From a checkpoint of a small mixture-of-experts model trained on Wikipedia: 1 pick a token, a softmax router.
Below are experts of layer 7 (counted from 0) of a mixture-of-experts language model. Rows are named router (the router's row for the expert), gate (a neuron's input weights, with its number), up (a neuron's input weights, with its number), down (a neuron's output weights, with its number) and show model dimensions 0-255. Each number is 128 + 24 x the weight over its row's rms, rounded and kept within 0 to 255. Numbers have three digits each.
Before each expert's rows: "comes after" lists some tokens at least twice as common just before its tokens as in all text; "gets" lists some tokens that make up at least twice as much of what it gets as of all text. This comes from a sample of Wikipedia text that the model never trained on. Tokens count by the router's weight.

# expert 23
comes after: "\n", " 0", ")", " ", " 1", " 2"
gets: "|", " |", ";", " –", ");", "%;"
router:097131128126171167133152120120141121133143142159128143161109142104138136086169153104141098158137154109126147141150155126163119124112108108161134085115152151119154097141124128137137154141077148105121137145114141171130132154098125089096101126124121139092152134087115115130104129160156100147136151119141103150150147115142104148114145136104116119150120177150103125137159125156089146102154100157107152169194148158114115123106172133116110108123154103141134098116155156134132141130134104127105119171129086105105082078163117165079159108082110150112150156145122082172140112080151113179136079115164107074158088120165172144133090138123143150098164119130124145151138110104128118113174125151114120119144136097098151146145122162146119115072130158138151096099137136104141151134134135
gate5:110177157186094146115122144109100151108138083105132118151161113088132165132122146120130128106089143114111100122118105141165152147093138134117087137119161102121141076145120112139182090107138114173128111104142106117113134150109118111151109114119158149146141067147140178143152112156151120147134140134145161129117104142109129116153115146142182097152093138086155127141142125078159173134165131108126120104109134165096109141144149131143135123112064091120142147094143155074116152079098087121109136153113132113116161152120131135141158122148155127107135141101113110153109159115141119123095142118153139117161157112127085113163147165128124041126113118115105121106142173113128147116142128096136120132121115151105096089138163148167121139139134148145173144169109094096135134105133121
up5:132162106093122131133144160070151149124113138152148109121101120133121117145105086115146143121141177160122125134107126121070137095154128123167144118137098096148112134137148111154124129128104102096149105131103195123126133096182090152134079148145132133106095120144140128141149149105138143145117091160152107080155158195136125107109129121135132096139168097100141138129124101112098106117112119113097090128117163156117178149173115146120182131152182162132116158100141121172146206126126135155144117102107123112160129103130128120112147132125124107124168088140106140138090155088144135130129119084129099142140142062131141096123134155097122127148103133144149132080110115085129129168144171127138148142147103152094146124139112125121116107145135117096108130108091119138077103116109141
down5:110157156133106164117139195103122143164109155138136134152149138080112132126103134112140131138129143147133147129190133108128075134169122156122134131120166131135110129114115132100179146138142083114105112142098117118159124127180060171140125132113113105163057171118162187173102145161129133145160111139147115109130139127146121136126157075110158104083166139105090127147137156135120132120128108138097105057144118125120156124158114105129146153117127137144132155122125142153125140136117149118125165114135136124133126114150135117117179103156154124120137143108131113102151140107157127129148133175098082108129148192096112138139134130121117140132132151136169111121096113082122140160112138123202129112141177117129135110114166105163123154149132136139161116101148096156091152126152147
gate6:139116121161162081120078115149126123112136102121092111136115118102138165130150085131098147159139104119101133097157153156127162145141120149118173138095149169119093118131130095142140154143110127128079141142123131147143162136099095128123093125107119120084134140113117139127171152084153110150128130140083103129131161107125134092152129116135125094107082083134111097090134122150169125140060122117126123106103138103153127128121108125150100129122147128129130141129103087159072108128147094150129086095156142098120116160129136116125109091092173119124104108102146166133110120146119125121113148149160148101155124108156089154075164082124132136112149091172104186090141128144135144141130087127099114148101134156157134146127109103093099178132121146120105067136180115145133141106170124
up6:165133117100129106094149118128115155152170178163138141125078102089122124118106106120128166156131123119102114179122085123124119103112088157104127124171152112124149169127120094081148126114133134150079162092121135158143128097137116122128173122113127103078115136153095148141156178139115178143106151101091124123113148125125105116119117140115144147140136114133129139097148133097098118109160127107169130134142137085135105115118132111156131119163107096119148162124096140114144143101088103092137101119144130149109151135098100123082151121141112136149125126127152115145098130144148107149134095059124147139119092144147123072096133144069146173141137116122182120157115102131114121146079120101129140117100152156084151161149172189097124100122154122157148092104125131109128108095143105
down6:094107144110102117135174159139177148141156114118113155105128136119105152136108126156101066097162170090161103152133130160136132122170106113109153129133131099181133147112148150129112154126123136149169120157166132134167098094125108106096135120118122143167133103119115128111131107155153140110147124148108116151097152167114119141150114129158145136137132136131109144122100124131106160119115128122093124123143122143126156157121120088140094090105105140137122110169121127169114128126147108125071164134118126140128098125157159097126182114141149187108137142120140124124138099188134094129127128132127117110153129155117076092131114119137101140151197102121098097104134121112096111097166124140144127127122093149146100105148135164129151172156184126091176106050116159138117112156105181
gate7:134134119104119130090149144164142155074165127131127132073104136068118184092133143131155160151126124135117141108168130126088128113155119096085107133121127124100163165122158155109139127128074110127113122184111094140149119099165142126177166157121123161142166124146106159130160126120119094134159130101113120066139112105137147129143157173146110092148079142125119136146165131110135163181132089116121090147116114130128106110137146131118128116126102080168114148132107127185116133136136103064135109116138139137159133128148119044117136139122120134151112150103129134124115132135146141159138128091161153145142103119147154169152121135124097154130129129115160133099184102128121139136128101113121142135111115146140122072140127140131091155099106117148109140118176150124099185127141144
up7:154081146083126140164136141125170142140164146113112122127145103130095143143146152144122120118163087138152113089137143106128098127097115130124108108134109091114140090123126110126135176099125083162148068145166111121139115119123161120132116132166151062136142079090116114143077121125124119141111130166125110105099113169120123117106135099138100169103150165119148150151189120111141152135097115128127160102144099086107148132171111070112167103132129164106099140124179121100125144103100096139131121099136091150115109149156143154128127181144167100080136140129120133128102087106158138129096115133115104129112139119127123120129147132139128107126126160144141165101134157095146113134148124160102128092105143138100141102137132114110159171067083127102142164125145119078133166126134090
down7:095111087181113106123117113128157099135122079107120133129148117137150150162113119155129112132115145164117183126140139120114172123130120109082153142137112113114136131133135124150082099087117130122117157108116132117117143157081126150122129134099100110138090168162133154138106112145112129108111118079149136121115119107142143111119111090173129141161100125132104166131132125145142135092093133129105139181098200140100125150183107140133099051135132164139130131140130129120128126104124125112114103072166103140096112078118154088112150137122133147166162121165113121149138170156080133127155123137106147167135132158150131139140107180154155110111105160078116188142140105159136143124115113114122116112119160115092135104106136123127116110121167144167158136150104065129142110143085146
gate8:137114158133128107146152114092143122113145134108149085150120159106144157109083105146116144104119132120136117139113132141105157171173125148162111072122119140148150134168072139095176113134104153140100176124114145127160139139111140103111110154167202130079127146111144139117091110141110126114127118090151099131124106126086107163119106154116144100140143121097141138135130134116145129086125093128206089097130121162132171140108142116130136146102117073122147113110153175134172106140161141130123130177091129115161133140098125137160092107121137175091118136136121151124137135149106117147119123163118095159105132150132143125150128095118139157099131129123153140141154092174165119142131151089103114160145089152132193109104125132129074126120128148150096112139157165136138096114096134
up8:114125106154082157154150115089131152123148113106121122124116124120103106104098092148133159066133139102099147089106099192109122155183112101095112078123100102111171121113165093076147175138171165150117120140094133110121132101064143130160123139105117132091154148128168086168107110166125142137161147146115147088132175118140105097154173102146160113129147152166094129112123127135129100124143125115107093145155097106125141116112166091119114125132139128123126133151106124131116144133136129105130137104124089116108139119108138115144095116164171131097102137105130054104147120118100136148105088146122092160159126149118143123123123163119116138128115172126152117119119096107147087124099158124069120128084138128132124109095131107130115132148120150120130087174168126133143127120119134
down8:146107139095149169105153177101140126123131089129185132089142103158128123118114119145126128070124126126153082159145092156128080188115092121111139114114116154118123091112139114105128167106158107126146147104139163155111131082079112120128118101169091140144102120152164130144126157146133122151117146163104163120123112160139141122095140112171134124139155170120103126137122118163133105120115145126156101145131133181150112088113142106107125124118136143155123121147196162131122131187063088143116143113123149111104151114123102115079129099167148107100124130155157140107095127142135151121098129116144117117139100116128154101121117090115086113086146135137157177157091104142117107127095090150100106138121078139122119147127110125113138141138109099126122123171154081155085129116148118
gate9:140113139107130114163127098134105145133146145109160101119133155127123136134130137125139090101140120114056162117125133139165164111117086110145139121143152107160129104130099115151104134140165104163144129165147114115164154133145172142127089135142129160145138093136109103137130125108141155068140140085124121117104100133154132105074140091114134104143116113179130148134163121106102096155142134145115169090158108125151157099113116122146132100158102123094140131157139123122112104119119107161217183165138155127150120148136133154143156135153138126112138104120087146107124167092123107134091138141121170110138167134114098157135111099088104115112126114153117077099141099103158153087099113079126108129115128099112154164193171125122097141105132145129180155108132138097168126122133142
up9:141115141125122161160116160128132120108110143126155141137168134150130117123111117054132088139114116117130117100105139153163131132122102138119153108132146093124077078129167149145121148117132131140090126162135103163163111122109167128130123124147136129152117147131106135127146125121139134122142076092117157134181159113155075110086141146099148120147110150136117123127136098092146101103154127162083135119162100121064095119122141090100113152066073101125157099134113150122115140125114096124152123150151108114141128106117131125090154059147129186135156102121107118160114159097097128133112160064165141121102165116148126166103125127144083099095132123102146167121109130137099116132108111130108130120144105062145156113178155138132113108092123134095153135131139117133105153091122106
down9:111129145091129122107129126140118101126072152134152108118161083169116141181152088095128118136124109142144133154119162132082139081167121118129126105120126150125133151135132146105155158125135139094105137103139120115097064146146107114119126128145128121152131151073126105179084143135150090123122158142095103117110159152120166161135132136126139128151174138110138098162121119156148140163130181136139133167120153151106152106122137077146106155121139071112107125127154127122141115113121116152121108159140104111108147127130134167132138122128141139095107116109135139090154136085126111146118138143188060130106111147144139133132114115102144122107132142143176110146111100146103102077117105131179128155132094093131103123171143120130151146097143180147165136146083086076113098085127174
gate10:128167128112143097116105166100157171128147152096113140105139114172077126147132154144095150142103142141126152085161126164133125155112154134121098159105174155101117088170071159123137113065127089130119144147130139137111143127141136143133133117129105156137188147134081086160155104108128147159113128135133162096123172096176121129094168105113123124079146119121127118109143170099130102119133101129111132120166166131112126138104100125088091135094158118109105115161107127103166117159101127146126116132122113140094114166166134154116089119138124137126114136103144123131158183123100150100151154139141137123138107095154165108112124090114148117134140130110140123151109097165129095050126137124100160123125116139103117077144120149126156121130166152115099117136120165117072125134105144
up10:080107083151129122090120153129160096140115143090154133121172076081118147144168131113102172131133101143132138132097126162113108150144168127132104116128127139148150156093139121120106100173152092183150068116159126160082121140153130135156149134134134138116110119194115136148150098160113125155122099165141170088147130128172121152133094109146103143133149120158122120125134167121142128176132103089108098134159102160134126093140160106115151107091120118126141117106115105144133125154150149143127172127116136159117177122114084114125124085083117184129092157108118123124152081141160173123145117156112119116109104138144127119144133128148110109086145120151132123124126172118138171139100108131166120098172105167114147141114142133090154108096129139132145102153123157163148147122109152
down10:135137171115129151160098115143110113111147142139149131078123151117131123151118135116123121132137139118141139090151114116115136116118134122093133100110127116093106111138129129103119126149142116151118110118097066126124161150128120112116147114134111109161129134061096088155088138112122130106141118138175141102111121118093130108101162175099178151110183133079163159188128147164128172088125107067161156134117134125115118151092164126132133135113083143074128114125158130148116154192171169100122073093106131095148132138084134119137111174151134132138140105147129139116101120129095123136134139136093128106161122131148146108113121129080118132146113072132121105119127143134109075139114149137136147174145110179114144136115102087153136125121192130124131127092112149099135155110168116
gate11:088106107152128148157127111157132090160158123139123084132087115113129135117130107130090147128140142162183100082128121160162136105150155111089116121114133138194092160117110102150124134119152168151121110171111122076123116136146119121130165160125107151158126155085122131130155117122135137146115125111079142120142160146164111155146095121184124172157109150154091098143164141123121090137139136122145171114112149095131140095086129126103144145137112128096138123142092148168111137143178141124165120143165159079160092161124149136156108099091159146173118165140132136109147136152089100101105108105140149153090113127119133067131145115136143088120108126125170123114136124107104106122143158145148176165095112154111156116130129150136140138123126133119140117179119156116180128104148141
up11:186123115124101078116189119089143090144167113126126168101187093127166145135136135095092145129137123129093144168116128105129086119087120110149151115218095133101112117118153164117111116125133120132147135172118105111088158170145118178102121159090097125114086124123156106138131119149112115118118148142136135142139119144086128139124154146143102122171128146157092101110137105112135111156133114061131124092174106116133120132113088102152101127101144143155149082144135119116145107129130161137163134150111138149100123156160116133140132145114145118094098139148138123162143137111134175117130137119111160139158143077102155135086147135148120139146157118114130080111096141162161153149102140117074095102125120101151088122128130128124130103147123107101124126107134125123104101182148129
down11:117091165137124123161108107130183107161145129139153125060128100077122144129124105130152117139127139131146061073122130137151125121122077142087150141137148136143128110109109120145153138122131094137141139155128113092152093126142146128136162163143131135166123103119083160124122152131122079142128094146089119135104158134140111124108159118133130127147107134101115135131146113148128143120067158134142134106124102151157134149114126158105139129171123094130111142093138116155128109101093142161086130169153157107081072153123145114114113143102089114138126126138133153143164105107149149112104138117113095126125111075132132133085134148135118118100134101135163164148152127126086113114084145146071155151101121073099158159104125116110106077108166203089126146144109131169124130135142102
gate12:125110121134113115155102122168104139144111131115087165140135163140116112112130126100155125132123117126129128141207095129108098117129122148101157100154101116125109119123105158146121139110121187138151103108118077141129156115111100114110142145135153128109133106136153145108138157116113139081104103092158134113132097115142144140154128120080148146157162137086129087176137124114122085146194159148138112172142158147178173109160170117050139141146139138141130113124122190114153140128132102108127129128150122144111196140102127113092101092160101104150131135163138124135145104119149151105112111127132085128122115148165140110098133124089094139108128124150098133142154111154114122142086082136153076110090112131124106136128137090114109169141092086128172124112122135086105105131129145
up12:151119140116155084111131090105132180091127150144123124149135143146126152109098096159096118101100077111069155138133156129141179154128132136160093153100115151122145154156135140108114141129105148121146151130113140128120135133165128126108084117164151134126134151117166141117145132144129091121177103113117103107121100173183111167103116161115098162126119131119168093162097101124079150113097141103115115118089080107152168130108135142169118099100158122152157133165127125164115132136115162140183098173134112119185112156146144084137130155137142162110126146169155144103121146107164124141133119116153121137125175116117136137150090115180099119108116127107138158111103096117118152086117116131128107115120130092082115127131108160082124110156142122157105100158165119115114119146094114
down12:123161143114107174132161093134147133117112115143142111134138077153151144179124127128076100119118074120120153072137110072154127133183145131133155153102148178103118084129090165106137128151086111127120123139146140110119126131140124119134133139116161115162140161133113079164154096099129118084167135118096128123143124145148120137104152138075112111125144151105085140140133089121117129122090135103128149153089132138137112130166107153155116103098132128141086109109111155136139116095177123153145120088162097107181086128095140124104127141156132116190144147106159096123171114170082096164114145125121124094115167127103157128130111135149150143121132171136148136134099118129147103126136124131140107181147115089094114144139110150094128083116119107100090124138116124145102169120121141
gate13:120137136155162114131144124115120111105155098120135106147089117138109151125183136113119128136150153153145124130133117101162092117155149157071116164107152108115149098121137138120172136131115176157141122118071124101105119137128109114143125081119125099073162134131068131151142153129122126154135181119147112140124113142116106142133133123152137124130129131103163121089115163117109146112108156137116073129094117113125140136149164141131133156123140130089156150182091114156125126178131130150114068118173121139145112132102092087115145129140129180093136144139169112140110101199085169171080091099104157156102154119078118136113095163112172094143127117088118111105155098122147099138113115148133143139119135105159127119114145123103137145140110118088139150195105143127117119130132137
up13:109095101132159144140152103120112131113141149114149123125081084109112146098172140099165133159147088130128136106091109120134136154107141125171127128142114126143100117171140133111137126177113123115125165144136140128168109121142102157149117114133147161106116136129145146081167086113115140138158124136138125138166124120111118150137139148128143099168092133148082136191121147107132127121170115132091129141084140122100153118117098118147093118107084141132169174144159094138131168149124132139126093120127162160116132150128133110142115117116136123134124075120099143094108116121119112127147092151141198165112133151093181073124171108111144135134115159090146154138135148093129161117127154149158153104106114166090132161130123139173131122099138193181109125071170102127134149095140113
down13:125134109094123130138157128126164133111109120139132112112173143109086120093150132096128125154150142122118151124120087140187092102121108142095140117134171096120131133139136113130125152120097119101116078098131108083151126141113119116128106138098129120127109077156114097169096145118149173113142147142092120188157123129160131143141103144146161108099141128110103128093139165131099151149128144098162145137147140085158157137136156124138140110139125106113142129113139153142090180166115104130092088119113157141086098089029095117140106141155105156127129120123131114103120102087158122149108115139152098119102181156116163138139147119152154140089140187175120134135122193144121141155155155135120082133143098124170108119131144118106162090099165124113116145148122121126148120130114125
gate14:081136179120115127137124092115139128107155129149108096178106115115119117084131108127177143131136114134134115127127086120144124141135110123097102125098146104165128130126149113145089148108156157136155120146115180131081117147136195131130130136148162088088139162156072119156151157155122110105081152159137145134088113096116113113164130086131162154107122122164091139149152128135121140164108147138153142139174111182115133136091107101154114137182134119138147119149144100103110137096097084146093095144099154116079123128072097118100122119127100169117136138131130153140129124161136151158113114099131133098128086130118157149112106155112115139111140108110105158151133123154133086142120125128133140136124151106126114138200089143137142168118106125150147180101091149104149099126094114
up14:140138128148086141085119108103166148122121166139116138136107096128107158151098110096113137155165105146093117114146118143139117140110151149109067146112143113118146125174131111145111126106122104158161119127157107109099120170111161137124126157142162148105169151099130130113140125112113124105075118171134158094129119099152118131169108117164130165137087080148144150134113120162149131130134165140132129142137111148107121176132099189145116146110118107122113157154142131148151121118126119123146134181116101118113150142141094138138129103115067092128134162104104118144160114150145061107117130160108123160121155119119130144079111156112148149100185119126095134124126135094121100112165122133105153147141119144110097118128128148141217105155094151164081089147164119086145128089144144
down14:147138113114099144132155136144116158112108119167124144125168096104131102135152110141176147109160105142128141107134118125143091119072136094078124115093169118133135108116161131138142105134091112172133164140160138142184140148149150164096128107110121125098091089137111111152158101143112144105121149111139119142143150103165165163138123154124157110110167137126095102112123110074105135204136137116105135112125131095132172130131139115110141084099152112126131136100113191094150097096135139154189089125128119131083136146135133114151099122092136100144128111136108099141155103125089114100091091120117108143102151114098112140085123157124144150091120124108119146121148138139134100112163138125103131122107172127109135119084128166136112136056121133183155144138152130108109144125092086
gate15:109129153082152122133134132168159164122160143118112133134101103132125146137067152139144110129142122139157104132149155173113150103164131121106144170106116113100185122162114125169124076124086167159131108145116145130154133117125166137096097139093121122153125141088120123151115145150148121121150176073129104110152111152160148188098124140136155133110082113171175136122122105174181165136183177104116154134092121105144107111106142160141130133112135108167107129112093130161117125112147116142144141155177125138123107105066128149127118160126136136107099116128147139075100127094150123100150149155119129123114101097169156126112153127103125116139150160158114111101113087145113151125131108128139115118111156096162114106138098144146159168111125130100139157118129092112100114118167110
up15:047122155172108117115143128169152166159103161098116095116166134137124107155118116148091150100177131091130124115138119151104156151126135161109188128127131092092119105103143128093125138139149090075114131129156143113053115111100130136162145130162114121101141114159104123099092118099143103145128080162099134123117106156121139129131135127070141151144096120126149134104159177108140119120127119128156158156137157084084110174149110095102135141126115113099114093140130109135142095116105155119110168134102150154135138140140132150164109094095136114124137107109139110154084125162131157156111095154090124081113105147092158096127126130153112136115088155157096164122115155106123097126133118126140124162129125118155111155146110111135139126135087142143068121127108128116106155130104108
down15:157129106128137152167122157132106105147102142168159125137095142127127132138149126129123156120136094113109085136129127121120152140136116130091134128113120130099167161082200121106108126171104151071153135140171157129119139159155117148131117140120111111127146128144108173107118154070140113120100165129124138154104092104143103113101106168141126154130184134165143132146115167118106103139162097155146104133086109110133156112123156146103128089145141098136159135124134166107127081102092097142087119115143099117161140119124094160120104127138199147164137103090122061109140081149164157109130157148114165169126137152157091134121123087179115110127097119116123144132126101123106133144142159143083111091110121152113126101114152158130125118115167100147154150140128098150105120142104134
gate16:152125105169138098092143095132133127098143146119119115139126124116091081155114103158114132101134138157075156106144101092101100120092145176144120122151176118079136104109125124119110156133119125178140112150134081151151131137143142116116140153090178153099172112133154145139113148121100135126159193104133121157124144112107094147114159090133098156127095107094143159126086125105137155139140121123102141111124171113124113114124162162116075158112106125103128139099127108096110135163135104134089118134158122167106139119135146121153174136128127136170150128107142155165163120101156120122113097126117169091150172144171106128155124143095175167143142160130114140083110169131157109173122094152107171111124135094151163114151143118119120119161180131144096124157158122138118126119122111
up16:121102155155127100138093148154099136114137126102114103127145075130100146088153089074127111106113104148091163110139119123103126121131114132130111103138152164143113127112129131145118108141132153065136177124125141156140153092115133145138124131179102144143161118100116095140156143099116112152133122104160127104102100152154143142124121110128150100094129110157138107125148109115127097133116110108147157184104150110106116146132144103185126145142161133133123053115120159153118092097123144141169111147099118159118148125115119118117101157118136067090122132122110129145159139115131140115070152126095127158134081089117132144170143096113139137162168099127129122130109115162121119138170166164059104100132126115149156146177101174144123088091125088133097097175108105136148122139134156
down16:142116142080096151130151079132087110133120098181127122131140087140130139122144123135133163118191137085156159134082177131141168071103097113143198141111098126122108183138122113124166132121147137168106130157148129122133142087137158143126117097143138138148122161123144136135158125144145111137170116150172082157113093127121093152102108118158164106189110133116121135113125084138122126091127140133136143132193177112117145160149127144132117085110102139123156121124107131128134144146161138108109147122148106113152125117132176133132119163152169139132139087153099140118129123187141099138148111090137088114088139158155162118133152145105160113107118132133137117121127114108130127107162158126120119119084149107119107116114102115123112157155131132137122120051129157149132174139150123
gate17:155136114111101127143091118125156145140118180102106120111081147114134131108109142162114138153165154144144119139106093112117083127090131201138145122129178149071133131114150121132139125150060143143132151101140119101117157127149132123130131099167116091093144140158081131113098076108102099133108144113141133158138132104132164098125128123117122158098143162169093091133141145102105130111093134144154135093159139125139151118170153122140132098125122107157124141175135146127152102154126108144106116152165118078156137105109115096118169099119141177136102117124123131147119112113107134071125129116123111092121128158111085122087115130105123125165152114125138134109175109151114105103080160153105159089113095100151127159118120109159154115111216120113146113103101130123114139126139103
up17:126071132106137147135149121163145114137125132147094173149148135134130129154124113121125118111113112171142166156136098107129144138152156169130127108122134124073116130079137088164131091127106119072128138128131110076157103081113134105097127156104153155163151134161126108181109120135119105141127084154127137077121153111149117115143102123109106135154136111061123168125158148106163130192118133113161168110142153125195095128117139121097151114115156111120078125117138086084125082158141152108160138149120151149109130105112107120134134105124156154094157109124166104124111136115145129129154120122151135101106175152152119133117111146116123110148092154090129109122077091117136151175117114139119118138098122150102120150166137116136148072116112112150151130111115106080119155147114162
down17:113166098107093165138166119095163139131083142075104120126161123101119119114153129089134130145122104119148137138110087130063091171118105155111126134132119109092140152160145116144094130126115085143156090097127109126138123114153116113105107118135142107151154160174113130125170186144115109097105120152107142138177135139125144095130108118080105110110094064089126175118098128107167109104097105137119126135140092104149158122118108122142077114115105069130125138127093126155130103104148090125126108163174161153154127121105075139110170144151139120147107120101133139143101166134112121140165123141107141130149129139125096143141106179124109136126109115118125132141114122113128109126159138127119076116148120088089143135094111105153164105157155139135138129135125109096085113130125062
gate18:130131126143149112097130145156110102160122089157107124128122115141175144132130115091190113145136113129102147099168121132147113138145081104118107113170111102130131142135114140135178127091100110143108159145164185151138133157094086129135097084145123138163114083115153160121195142128124099180133101147118125148112119152132121141114155157135116116140145117164131108126165144134116106107151112115121121140106123138153123137109131134140111111127121175122133099145159124116142151143071126165142177083152129133097138117149099121136163178143130088152142154130151185132141150123107120145153122137122133136151141140179144134117116161151093129124144167139121152107144109146074161189094177131102115118124057098163161123143119184135143154101112091123125132125139165098112152147112123
up18:116140108109116157121122126085079113168180087108118135132115151081133173137117132111122137138148134143148118128187099134124142109152126149113134156135136117114128112145102145104102163147090131110131158120088134145149113134117139148092129148115112102151133106108082160154140125144109137114142137163161164174078135116139101117148147155134101140113131205106118100171173142125153097161123120162128156128157094133129151152107147109110105158121127145179138093166079108186104094115133129101117117134132092143145123113103115135151156125113151174137116150141118151166134143151092135102159109160135162169098106137134151124146146177130107126131175132141111138120134112126138123099109134086107169143073103126138103110107129114120116122072145084163145135177111110128150173160130132
down18:074121111112148127153155139121095127121142147126130151118133149135136127169152120143095084151131152158119139115091087141113077088118124164131123140091117084115113141120158156100110148142111144180130083127083134118128100125098144142144149102133176084138095117117167096139122130169112137127146116121159113163102164131151133170147148130150117114139093161137129163101131155086126149115131113106139118131096162127127125116125160101085171140102117148119165129086121141143111120127120157141151118145116165169134112156110152113137074135084098170105167141166136145137163108061120126130092109157135142111122118127137093123121125140114122145122103143118107077141137115131109148136150130118169128095119169109167139109151114130094169082104111154152108134128081091175158139119193131
gate19:144123132116088127109159123163121126075097105098132095123140133130108096145129125119144143119124107120163131111122119141142142087122127180121124135108128151109158120084195097119185151124129140169085088119139162105142146169152137116138106133174122156104118127119152142083155121141119102087127150177107165106102142136118126135140137146120162122167140125196087121118136112135116150174135138152158173113125137127134114140115145106086121138162104106119164140128137119129158129094127105077114142077167108125114113097103070119140098115177164128138142129110164160109122150078126094122129141078138157119095115137127148121139173161165167116076156144155146114122106127104175125144139125148128136118135136102141104129171110108121143096151124140179108124110090116100127160112126132
up19:098156155164091103163112124110138122102134065113135092118127176123115115121137138089121115162116132131116115133119126107133127132114100172115139163108091135147106151169090106119118130095186105126126133152132143154124139127146142127160122130109132119116150108130120095127099125173145144146121139149114124165137123105093099117135133136141096118102088185145158151101065175109147124137143116155159117098136157135125161114128160122078183157127150136115127125162133084159138162166122089118116137089116184138120134089098144127154135128126134184138099128134145139149128118156123130081155067164091149099122102109105099139123121087087135106110142112143098106145144089111115101168126133171142128070134100155140143139127139146135103139114113113167094120107138166112092111136082122
down19:108122170113157113151150177102145160102095130098116130125147107121135168121077125135138087128127143113089118128160150125123096143128170126158099127163138128132134100126130094139103166130103123147117143128154142119118107114127154124097115096110139113108126121136131093126158118120130115125151164122126122129138144149120094109109123140153147135155106165174097110088098111102133146153147142141117137086144146156122067110177108101117149162126121108165165165113142117141124140079121126195094134118125122160130123150122150091100098156151160136099132148139148104104108116170151103106120125096145105149114119095104121150160136116169128147109131126154097142093084172144126096085102174103190152096118101097150118115131077098151139093132161077120110155109154146136126137130057153
gate20:127144159105122072110087139112128121162081138117119154174102123132115140156090115125142135096106159113143112139116125100150151094129163124151120133137119173160100159104134143141127132168149116099130081134104180085100130141126170087142117113152080138119134123152123121140121123127121143114109149180107146127166128123142092095106139126155135128147120130136090123147150141110188081121102176094130117147121091139139172128091088100102111111114094100133170107159084133130104103160107117095167144102083105096155103106120143114149092159126128136112167101116132142107164153125110103104159142098146147129127096188153140075114145123154192142092142097119144173139137111137103123142145102114144111156141159109117132147119149106126093154127125139113119131112104149113153142089124123
up20:091137111134182138158127155102157145162115093098120104105111119150128130107138125118144154145124112126124154121136098141161155119125097165087150117124180139132110124135126093130131128144108099147131089131124123111128143132070107143206105131177115141111154176095104068113119141135129161118161142149134138155123141137140149074119132154158123127133165170115096131131114142138126142110164111135133138100073146121137126125152151150102145099139131109127137132158181108152150107139117144156122109142117132116112121111118160101146124170127144151139120156151145181106126098115101160131131168094095111143131144083151140090111144141149158072117148167097102153151163073120134111154172112104126119116103119160164131123118106095108103146126116071165126059142147137117108168125114152
down20:125172121134130134078137118120167128104106091153151114112144141120107088104120118102113103152115111133127134100145128124124123155154094138175133134160175089142147139084140077113148135173154116130136155079055130136128118138168133136144098140116140136110143096155120116110145098127101113121112113114114153142119100132102126154134154147073141119107130159145157124121110094158121130167112121129108096145132126119130128160156133123109109168136139142102128166114117133108126161099108114136108108147188172154139127119133116092131141139121146102111129132185105131102109083123156155119135087164190082134089141103180135151145098119124103075158113096118147121146097163149092135107180161121085162130081108105160163145105130106134164142132102089120139146147106115095127129112110154
gate21:105165124161200104170076165119154128103149098141139157120100098150151129116138142137162126103098153108118111106174121129144098097118093120108096139080135142158112142136155139159134106146188136090144125134115137135174171088147145196143135112128165160163155111104126135103142108131122078101081122114127110113134132117107088129090127119144137112097118112095138121098152121141132099149140078145159145153078143105101113168084186135118131110088126090123128136099131100111152160150137112138141091141157098143148129131147141119118099130158122128159109153094156153151116109122106136116108119116157111100160104138140142174130131158106088134176153132156128149167129115139161123141161147112157096127123105133097151156134155130121133111086135140100151139124132126129136107148085144
up21:125114083178131135185125150147126128115130143156125130125120142110105116144083083145154147108115144128125144124129123134171104162142166136121154141125159108112109147124135142100112126134118112137131143128115129101111156139106121140105136158093152124086126159135109090138114180119174138159165134149122136134158072118113153121136191142132091111103143137135129140162102137086117113165131107133141127122113125113158083102106128158151136167163124099104131130133142153102108128130082172164107120144143142181137158120104114143160140184127135094088123144167097105121114141136104132143146159164106130128164147091117147064100147130131116134099144120116143166117134095150170091102136126098089122143160105111150108130152149064097127150161080102137097152203127105128117110092128151
down21:192133119152078106113176127145085119125160134122106118132138133159179084082148124130156141110127111084101125189153144093092205119131125118119165168153126131080154153106129153102101148113119133073092114119155147136155108175125143098086111116090128176102122104177143171125157129129145138108107102142121129120103101131096148096124115163128096119102154100093114113085102127129143140123127126098137127119133143101117121115114135130143149132162120134134120094118114150141142128118117119107140125126137130159105155163156129145111148090153138128149138134109111144139111122102158122103106149149170114103138126138147112118174108081088118072174131109095095128137149123159128153120090108121120129156125084108129129172095119169117128158112113126165139116123162086104126143131130085
gate22:130106119103084094123148122114139117104115153154082120110129117102111163089178187154081139117155174146157081089119145123130119166162132132133132147125147157132152111136149162122132131120151159185143168142111125144142133111137099111107108146156110143122123135126162086127140143102136105119129146126123114132122142126125155111112061144135138140138107097151162145130126130183096169105098145104093136133121127086135129119152171134140159109124082068098114109107128096134150114097137111102147107105144117116099122077152129132134127130113154175168081097090146119167144081118149107120125149125182160133069158168154146080100146125123116160083150099137142106156150116110113128122170107111133113087137116134137131097135127117182145106110149110146119123085128134127131118141114125
up22:155125097121170113113089172148101114144165126163098121117108159130147125176159085121149110099145139146108158131122122131078151144151121147159143087113101130102104127112140118105120138113161166074150134139105126131128124133143122117130108123102148162117125125133144123096106105134129188138118092150113113155142084141119119105108123119127166161158125108173116113118135088134117139140141131166130196108120112154159141107160102140146145142152119118106141133107096126127124116136107122153124125080145098126149173071120145151130155165136104105130140115156160095160138073117091126104121149114128128099107136119079092131170125174123074108150114117138128115113096108169093113103133161153095075147122115118084105161148147119124093121135142120117166140064165112145125181149112152
down22:099150140147113130127177082108125080138131130084131125124107185083140134116104156141171138140150099132115163150140107137088121137107152123127158097161101133103094116158109125162139118131139086129109120118090113097143134128130130103116120143115144116128145137129147142127122099130101092137129138150068101097085086118143144177137134081108156181134124119103158130127172150098128120085140133084177162135111103135144120086128114145101100099158184125154135155110108158144125154077159141155142130147134137110132145174125123119111129104125113085102124116141121131102118156110101138133110114134085155117129122097122110144102145115114118126198079130119171141132124095130085095136103145117151082127115106139172148131124179110139146114101134134174108112163125117133147150157100078